Weights of a small mixture-of-experts language model, trained from scratch on English Wikipedia.
Experts: 128 experts in each of 12 layers, 32 SwiGLU neurons an expert, 8 picks a token, a softmax router, a shared expert of 64 neurons.
Training: a variant of Muon for the experts, 503M tokens, 2788 steps.
Below are experts of layer 9 (counted from 0) of a mixture-of-experts language model. Rows are named gate (a neuron's input weights, with its number), up (a neuron's input weights, with its number), down (a neuron's output weights, with its number) and show model dimensions 0-127. Each number is 128 + 24 x the weight over its row's rms, rounded and kept within 0 to 255. Numbers have three digits each.
Before each expert's rows: "raises" lists some tokens whose logits its average output raises strongly, later layers aside; "comes after" lists some tokens at least twice as common just before its tokens as in all text. This comes from a sample of Wikipedia text that the model never trained on. Tokens count by the router's weight.

# expert 31
raises: " |", ".00", ".0", "”", ";", "."
comes after: " |", ";", " 6", "|", " −", ":"
gate0:129165121105116131112120112125166150133135172092080158173161111131087146110128137105116113096106151128097124111086118118109116081155139153155128156133084134140147130085165112115101088093120092141124128137149126134125122108139126103153113092086137149112126151115147130121164106175170119137185113112156119099095142128120136091111136170119120097198095141163143124150115121134148132125130
up0:185180192123118158149121102104135128148098157123111152097127130108108128127150153153101114091127131083075114100165120107116109080147128133164140134152095113121075129171125125117109109127122082195097135139122126154095134134148117168112124126133122133133172137159109127115181142120137144137140123157116155132134134154140152118127120119148144118158096165123132140146183102110134121117101
down0:138099140119137157139088134135136079151093137152132107070103087142122161104141120156166147189157106125134117142090133129156155134126107126151109134152099154122108111156078158102134101192131094084084145114139137129183133121140141137093148141138120115146109143117090143081132176111141140154129118166111114139151131143114151132144160093113130109144135101103133097116121132107121110095147

# expert 57
raises: "iter", "atin", "ag", "ike", "ared", "anguage"
comes after: "\n", " the", "-", " \"", " of", " a"
gate0:153155135124160098125129101124110105150079157108143103092123109148199166139150126114128111129122121139119121093147126112140120188155153135174100126141112112148122107093115139127090104179120098122096117150153116130114165087134133140178176153120095130122101131129108153121131159125112154130137128061081139108167131119132122141094149148122120091138129077141100125124099131101133142122157
up0:198123107096142138153114147129131143152139072106112120118119104135143114131149185122146134118104147136128146170106180158106100164146120115154137109151152136117132141172086110087080129126067117122114134115120118141118113145107135155111144123131121097157089105147144136136132140124125101149148143188162168144137124138156115102142100131106081107137113134116151132093127080138141169084130
down0:118089131144098123137097132087155123092099123150139133183177112123140107132135112158090131138158132141124126139162100126113057129120151127117122106144105133156083103147126092130132118102114143141167137159145152134141087133088117136100078135100146135127114147110129118161144151132147162123099121114112110161157136152172134121148137142159151124146191177132190123148135115139120129133075

# expert 27
raises: "ir", "one", "ones", "ead", "ep"
comes after: "-", " the", " a", " \"", "'s", " and"
gate0:118116111093139151133109107153100105100165175147104138128104134094118117085125154076113133133150152142141117129113101127138155130130128116084140122145121119127124155150127120120153100108126057183099065133110108159109103117126121112088126116138156106153124111120169105101122165101112152133131144106060145101093124134159112139144088129113182129078103146148116139135122111098146153136117
up0:152118095150127185118155128121087128108143114103116133125150138122130157139125119153176128139115112116146163113119103152053143115115128077113189127147098120139101147112105123136074123181096139075105115117084134174104140119129179113103136121127116138113123104153118152120139127158085107118095103079139111140130109105131101125149123148071139150107138156147128119160131119115148118129116
down0:129104145162143122180110122110151135120113136145138152124088110142118136098110162153130127125121087120141146141113164129140103140108173112125110117161158139075117136118126080119092126111125069172123124100109115117136138143098121132120158137182177128141125126104145137132096084108067152132099056123091113137149133153121129122154134158114141122122106151106207123115114102140137127138138

# expert 99
raises: "4", "5", "40", "3", "2", "9"
comes after: "-", "°", " (", " •", " /", "/"
gate0:106145169145131124120152141095142122160117092127149135117101120120121140120105123122132153145101149170106132125163131105110140108146155175123078124123125176142134194100112114116099129110126114155123128170142158077117103085116107126082117116097137117068123105132125131152119150153107093154169117120121146137099161112132122095096127081127098133091093157077138169131108104107147120137100
up0:124116075143137148129136126113130116153125129120115120095139129108153134091164136099104149109134145125170120110173135150125132106122154104138100120125124148131180096109135160142099121105127141097105124109126145121138102115094151126122136130104148169112198087148158115102151126192143111130116112097152121112187112163127130131121129165188075158152148104166099097093130115137159130133163
down0:087118097092149097158144112119080118113143104155091153109144114139105135109122118141107169132107111153146153164134130171136098092146143139129093180148161137124108105117126159140119163108119138155158111120113106131144168116116134143156111101134121127138117110128127081156117123108091114181133133123132121124166148139098111096114127160078098159147122107151162073151097122102133161132194

# expert 119
raises: "ass", "emb", "erg", "f"
comes after: " a", " the", " and", " of", " to", "'s"
gate0:129168156131135120099127140123112140169153132152121139134123120123092092118137150109139141153091104154144142087147159110132111085137123132140156125142158146132120089095111155109164154101132101123108126112133162135133127095141144146102132066118144068126117139119125152115135094138158106100076119173139135118109170087119110100112137078109132144197154107151106109123171118116103177122152
up0:133142119089164082093115094131144112107116139153116092128086155128113094179158097140095132134133120122133141172151118128109137124128126120133128152105169101118157133133163129161126069137122154137071116114134117123082120119102139113171193115138139113108110105143125123158139134120138155164107151167120067133115126088137150153124112109142147090159088133143164081131147125132116149104122
down0:108147097161119152134124140138168134133149140170120131137181116142113136140140157134166134093140134119136120117149127087114163121132139104131149078174178086144107044143153121101085144153130134096100118148148161142181107130130119155113142121120121114089124132073071136136167115111173114148136130166117113130134130136108167135121140149136145165102133139144138127146121095123121149132096